Experts of a small language model: 112 SwiGLU neurons an expert.
Below are experts of layer 3 (counted from 0) of a mixture-of-experts language model. Rows are named router (the router's row for the expert) and show model dimensions 192-383. Each number is 128 + 24 x the weight over its row's rms, rounded and kept within 0 to 255. Numbers have three digits each.
After each expert's rows: "comes before" lists some tokens at least twice as common just after its tokens as in all text. This comes from a sample of Wikipedia text that the model never trained on. Tokens count by the router's weight.

# expert 21
router:112128125130158175118148118129098094118123137138158137125124097165140126160148127106112105179153107115118152172176166129120093141109136099123102103157144142108129135181143122147163125138124075123147148121115102131172139120134134120139122118172130077139087138147128172129130148133171143112134116158049121155140122110135110143161162134133121140115115118145085157144100146154126153123100138090126093142088083120103164103131201161107101165125138130142116145126117111150126142123094157125150145114105101134115120095154112116094130128142111164106096101152107107141129072150116119143
comes before: "1", "2", "born", "3", "4", "S"

# expert 53
router:150140110137157138097132136131136112128119138136099131129126083134154136160140161118112109115104128123091122100087146120089107128100115116128131153135108126137130126167097138107137138117113099130120134146124113117192093126093170103132154112168088028140095143122133153163137130099097122113131146125117136116159153117144125107106142103082176139083093100122110091124134112125090198118152137149145167146137115156146097147090103134098148097091161138119116145118086083106153116138106140152141136131114135115105157133112130119106128164114111172106136128116192093111105124170177145135
comes before: " ", "\n", " —", " +", " −", " —;"

# expert 38
router:118130151141110149133149111155142141161131135154102131101098136139107102125103117131078105125119089126100154133107124125078105150150121095137146133123154108062152116105094119142090175127160104135142127119166178124129102087135098105133166126154101129130056142063111130108120134106142150069115133145060095149106151135149139095103133135121128113138099152128088144128103147116157154116118116138142137127105124119077141112133150122127106135127126133133099110100079099095136112144127187143086124150075093145099118142108138130149152134172124127119126119154094105119112126179095101119
comes before: "0", "9", "8", "5", "4", "6"

# expert 33
router:126110107107095136114130122130162131156135132141121138138134101190112102097155147123143086116110152167135111144126167118110099139091136121139173152092157106107122163143160146132120114138145085144158137111104125129137112085130140129165166112169082117130112134061156121121107116143083132108143120113117150144174149131158086105124146126133149098140060151158102133157088142109128163122095130145127180145138143121125113111107154161072156140151149149102105180105144064174119162123125137143157135127106167119104164118111100130135077155120143146148106119164086117097106137150129116126
comes before: " ", " the", "3", " +", " century", " his"

# expert 23
router:132115114093145107102140105144132109118140135109122173108113134155135098156119145132164109100119127114126123113139101079104106112135143100120090110152177140115113128166120111123163163147137071141137123133114116140179127100120146102154090146132097112132059091048154177198160131104164134130131117118057139128128121111161106144087124154157146099094128112137035120131121149140107182136089130126112143143119137098128137079085150115134133170118153115108116112112099108147140101117122156142129108112145087172102122096147134092126126162120145125088135167112156121147142106167167109137
comes before: ",", "'", " (", " and", " de", " was"

# expert 52
router:151141144120132148115154137113133120057142111131142151120119096145136103122141160138118153084102112139117090152127150133114085138128123096139160144124128145131148107119119134094150113128112041104131138134156133113172186121146132122111134119196119139138125136129130127189146145118108135104140126171104127135134126123114135152113136132161110138107169152133097146140109163123117131144126128158107213141116137117113131124071183112122123098147094150117099114152097121125065133134063156138083104145138146175122139103124131134118135190105111138116112099153138117129149116176133134115
comes before: " and", " ", " which", " but", " he", " a"

# expert 24
router:129138061124119145040136124156083164122102165135132123144132108176161099076123122135128059130112077117151093109130149146097123125070173114126140127132186118067119108125127124138131136159089106152138122114142118117132158125167137120147139128167139152126100140107094153203104142127142103087146139086101109131122152151144135112097124169143099092131126153100075124103161166123132122126118135116121155146109126138118170112140125146111091139127096128100099184120169163106096107133136127148106087140137106102126115126120113164111104177137175175125137122130147125122090138135117115151
comes before: " ", " \"", " •", " Total", " The", " -"

# expert 55
router:186106142123100124077109109119111127158126151096087153142174155128169141121134126143130079146115111146107152127169122153120131148101130111136168113154124136084124113153078118108129156164098072164123154108119117128157145171096144088119119147162128099145090095108129117138113093162126138100116115137098120129115122104126112173140118118130157106085116161105063118076139116140113116146154101135152127146139110106120126109134143129100099154164132106148098119158061107151123149142121129110097126139119161178113116142101097135117127155101193136117110097156171128092126067131103106115
comes before: "\n", " a", " an", " List", " American", " member"

# expert 47
router:179145095102121128062128157153166085126128148162148174131136113115158104122142129148114096161130103111119184128168130162073149123157121121147171156113154121098122122143120094109161122152122065122126138129150147105154155133122114112123164106156126057134080163097174136168127149126102125073074140144105095113113156088114144134089113107098145141126120153119106123106116142148114156129137108165137114143143133168152150118113171115134129137120132103084105115120088096101122085148096137185091124166118124148084165160115126123130133148171138117124089152113188085102137110138133145158
comes before: "\n", "-", " The", " In", " He", " It"

# expert 39
router:135106118134124154103125159118133141157126119160122143167127137162148102120134153121136149138121091112124142109137120139098138098127145108132146121130155111151128118154148135125153133156144068102109139100134143110184155120129130146112122134177105121170122116085114172133129124104184150103114149105007105115161126120151122142132109111136135062150127146141100102119119101118106130149134142111136156126097151106139111076140141111093118136116136128101102156116081118151098124158131173131105158079111134118119134140128122132121128139150132152109147136144115102126127104156133119116
comes before: "0", "9", "8", "7", "6", "5"

# expert 19
router:158125159148102146104144133115119148164130144117173140096137162137128122136097107107112087113100098133136116120088122118060109151143156114142111107150143132138133163113119109104169152132111093116191121116129119094130138115156149108125121122187089129150136115075139120121131134146127120092129132190087107125105131109130192137119122138093091137123139121114045146137136124112120142126127134142134160154106117112121128077113143139126155113171103160162108138107144052089106110122122154133088155103151108173132144109109117136101118109137127116155163124143167126152106108102151104110
comes before: " |", ")", "–", ",", ".", "),"

# expert 60
router:130094109086099122100162124105165105123106123139119143129107085151120128125116123108110098120159134149134155114140138138110105101139114126116162143144152146132158105139108109101124141139125100121143149142118132100168105103128155100168167142166117086171081163094137098137124107152094081105123093151046137127132141088155150136124140118144135144086095107133076123146124124126124134099091120156128126151100109122137143071142109109070126128128140105161144165114117087103083152136106170083133096100102134138150125146129125134133134145115183131126143167143164116098140127148152122114
comes before: " |", ".", ";", " States", "–", ")"

# expert 12
router:116106135153112117091132106136135121156116127143115132106113104162105115137109133132152143139149089141133132128162136097069125111113143130114133097144151122104118112106082116103139140140147122121141147132158138125147131153111164089104118135161122130158099163084117124117154182137126104096137122166146110127114136110117152126165099129097121117119034146146082152139148107109123090113118143112120141122120111135088089142099153166090112134123139149175059146134111094131178130100122129120152112118141118173148103125115129155131144141112073092141148162090122094128113132142097135140
comes before: " the", "|", " a", " his", " birth", " this"

# expert 62
router:112167109123139092072138128119110134136155148115110132117141126159130131125112118148119093156124122129138128196125130113077080159119072091139193128112135081109154132145098128126122103129093105071124108139116155169148164117098122126138147109165140158168089151074140108165142112099142111100122148151110124142142100139116162109136135121128136119103129128140110132089141072128085132154161118101163161146142144100131131102112129120109124136148153133110146117102111148129085120120135138121150109153146113180168155085142150137133132202182164110141127100136150119137080123134114148149
comes before: " the", " a", " that", " he", " was", " been"

# expert 26
router:137092193125104102103148168132153128127109135105122167162131126127139138138124121126150099117109139115135106115104132165120113120174141119175106125134154106102136130162121127114109171166095094142134113126117137135168126133132125097161140120177095137158133115144133151135141118112109102104140117117038129157185158146096155114111151124098181144098096127120123145122099171117146155139122149124106137126171120124171144077109193092111125118165137184128147126139067066111120136141109113112138130125113126128127156135126125140139134157115146147115139130141140134134121136108137113142
comes before: "-", "\n", "==", "The", "===", "In"

# expert 8
router:136138086124151111103139105121087086135134125143104139111112127182157117101129163162148105124079114140136154106128161152129105116141129081113121127114185108161135136139127095144155097133115090144110133126107117103116134129136102109130124149178137107131130164106151137148089154113106126086132115120024156088131126120117151085102157097138123126089131137131044135132156117140084150080095130165139160134118108113141111133080169152092128135180108114147082142142098109135124128138127165123099160132117140099135173167122136154107137114156145123112109144105114114125118102147119115135
comes before: "1", "2", " |", "3", "4", "0"

# expert 22
router:162128137164100147084112104148102073150098126152164148117133111134165096136128121124164127153130101109147161115125149123087108161123134115123151124119130144100139132140116126129112146130150119139105162089115122094112104132112132134123131104169101105146126183123112143170157130124124127064145132150107176148174122119123123134080127127129156120098099155140082142141141106150121155141153118124103104151128155110146127125100071152063106158125145153143141072124143128132126088130142150112146138132138124121123116095116134115113166139156131110134102106147148128153131114205163129141
comes before: " ", "\n", "-", " $", " —", " USA"

# expert 45
router:148124099150106126087125135110154095117075157101139130152128102162141120164174145098116113104097119121150147132147114125085126150114091118185167137114161134096132135110096093117125105163123071113158137130131108177132145148111140130161110168147103068148062135116148107127112115128131139115101107128097121110115117093152153131113095144116111120110112131159094118099168139188126117128121123168140179138145085118175125120108119132099104158110119145091126128132113104110118112145105140117082130127147160144101140123134129134094167134111169105140159155139141127140114123147103149131
comes before: " ", "\n", "-", "=", " Votes", " %"

# expert 20
router:104080150131107118088183108152101118141145161152178125161116107155162114143122162144111082101100128117139095101139101122124150118110120137148119136149124169154120128145089105083128129167073081139127126110177115118108134128139113105104079132153101128139068133097090169156163116099151093096118116144065176146168128109172144140127161134135108118085092145133105140116139085150117127158088107140129153120113148117164131105142139123112116143110101110087100146136099096115110102091130172140101128110115137146080077115130105142144142152119140166163099129134101141150096112178151168087
comes before: "|", "|---|---|---|---|", "|---|---|---|", "|---|---|---|---|---|---|", "|---|---|---|---|---|", " -"

# expert 5
router:144101128135093132119174116113148136165146146139167136133146069167113124122111105142084138132135118129133128164155129102134086127128119073161132130118128133137143101135131158103167147151123066102125101090163134099139150144112155121103131134150104094157137128056121133125156132115119087114120128133054152114135107099145159104118138162159135098129118173134048127116156151129140133113139133105099157138102143129164106096113132125077148144124108098111105151155112104147109072128104137102130118090137102116130123151113136143149139149174156121145133154153142116129129148166133174128
comes before: " |", ".", ";", "–", "0", "5"

# expert 11
router:136100104149105144140125112105156124118149161134109146106162118136161089147139144123189096135099089157154138140128110132070119136144149094140162131123134136097129123122136127096131127162106115147120158146159108167136101122144136134135118127130123147127083153060117153109108128145175118125130127116040113106131138104082130105097129154169145137115099144160123151106143172131153175164112129149135165131128128132158132105077137152109120150125114112108084129139122111116081112159119134082161119103143127179102110103130137173105145174133150131131089148123161113143129120170135118132
comes before: "9", "0", "8", "6", "4", "7"

# expert 40
router:121124107132105094115116119125134159174139116113135135110102123148138138131127153123155075132126110150102150158125166121114105107115102098117163097107145110131138175141111110133097118121061099158115094102153187128146125127134133083131123132122141113178089173032124113131130126126123098114071138111062111166128113147132140123136144110114162152120142119144111144126114147136137169131098124154116101128131130106112135087093137139110105130143103108130113114109106084156116090138113147111130151112114154102090145134124111169108157160164132125157097135165134115139145129141141149147
comes before: ",", ".", " of", " and", " (", " in"

# expert 25
router:169145118131134130067131108157110152106120113128120136115150123190148108092141147105154092160119151152084147085081120089137117133158177113149115127097135103109145104156124137102126104119096068123163136156151140128166121105117173081108147152147112104164110120027094165137127115152114091129130112112103149128118153110125097080103147136113114110108119144154079123137152109132081147094122106128121151139121111142139154078106199140130131125115124113096109102097114142125120100125105142112105115116133126126146131159131120135141138109137158101125125128159149106119135107168128120165
comes before: ",", " |", " (", "'", " and", " was"

# expert 1
router:147110126107136138086120131133149104140096145165120116128141109143106107111132124115134098128131111136144132124114128167100118175104114108142118159141163162107129127140093085098162150129085095114200131165141136138147158098137139105150149131156141122118121179064130144151091193127136127108117128131054105169118137118175144134114175137124165133106145132150092150108132142131102121122141118131135130122147112126151189073140167130095112125145128103090118127162043111151111119138120140131113113138121121091134136115120131113158136165125104127124129130121118120145130121170132135091
comes before: " ", " States", " Cup", "'", " State", " City"

# expert 16
router:154122127126152161094100094098176111152111161160109140099132099145105090127165096142107098174126123106104129129110121128126091120148163091169150141153153123116134128127092122125097124120109127109119114120115140143136177133095139142139159090133124142155071143111128152165135129079088147101144098135054158136157099110182151090117145113163174175149100122181081108088126148118106152142164140108137114136080115108121136117059139129114103092123108157127116140123115119129073121149117170127099148142102143095116132124135113118165127170114121179114092109160136122130101112182143084111
comes before: " of", ",", " was", "\"", "'", " is"

# expert 6
router:137138148139105122115139091105142130145160129101116157125119109101125113147099108112119082136139116102104148152104164123109116142143161120183130151113137139151143128128086125121161139139099053119123120112130140139108128128124133138151116138181084118165136132065091110124147168118121140065114115129057141103083128093170139148109153135147144138125111115131009113126136168127114160123099127111120151116143134141135128064141112128135138089105090127091113123137069072135109096148125168089075139099126112117123102130133131129131134140100138127147109131148116094108119057177155135126
comes before: " |", "0", "%", ")", "5", "6"

# expert 56
router:168144089140088152127157108140136110154102139157126145111122154158154131110118105135175065124094106112134127142104103142114096111123154132139119124110099140080133109175118090121142113169121050163131142156136125126170148102114103117104113124163114118101143099055093142181128139098136119125125121142132117158160112096129141106093136140136166130111118162122112126128137132118159161116103122130181189157134091128155145093117153112068136106125099106142099139130114107150119116123111136129119126110125138153118184108108118096121134136115129152135102134147164110096108083170147136150
comes before: " the", " was", " is", " a", " his", " has"

# expert 7
router:124125113133148138102152166087122149150100115118128129124128101186130098128111120128094179140160108096132134107118123139111100135147155138149160120122138147142110110107125103143113169151136091150115167145108113161157150128104150138113134166137122112109102188089118140139119098123099146117141132098113173144128163115113113144101157149101119107110122154140084154168111136104112155144140118139142113145149100117086187107137124129133123097103153116179091155127126068162137147105113117128142127130142105152110107122080116083105143118102147137153115112116145142137126129136152152109
comes before: "s", " a", "t", "N", " his", " who"

# expert 17
router:141155118174152130088161120099149129085117151146109162112108150114138080091134122127131118131135122096086096105125119117113106087095109106127109125106127161148133124164101099132121146130149111120128091098167131151177125123152126133096111099195079120102118138080088105182119129107103149066086160114070133111182110127154114128132159107135149121111102099127107149116159127120107146128138138115120128150139130161178139103154146146083123133156116119107096135138136102128072100115124118131105127118096117162104113114161100117110112111172161118155146085134130127156147119143124134129
comes before: " the", " to", " a", " he", " as", " it"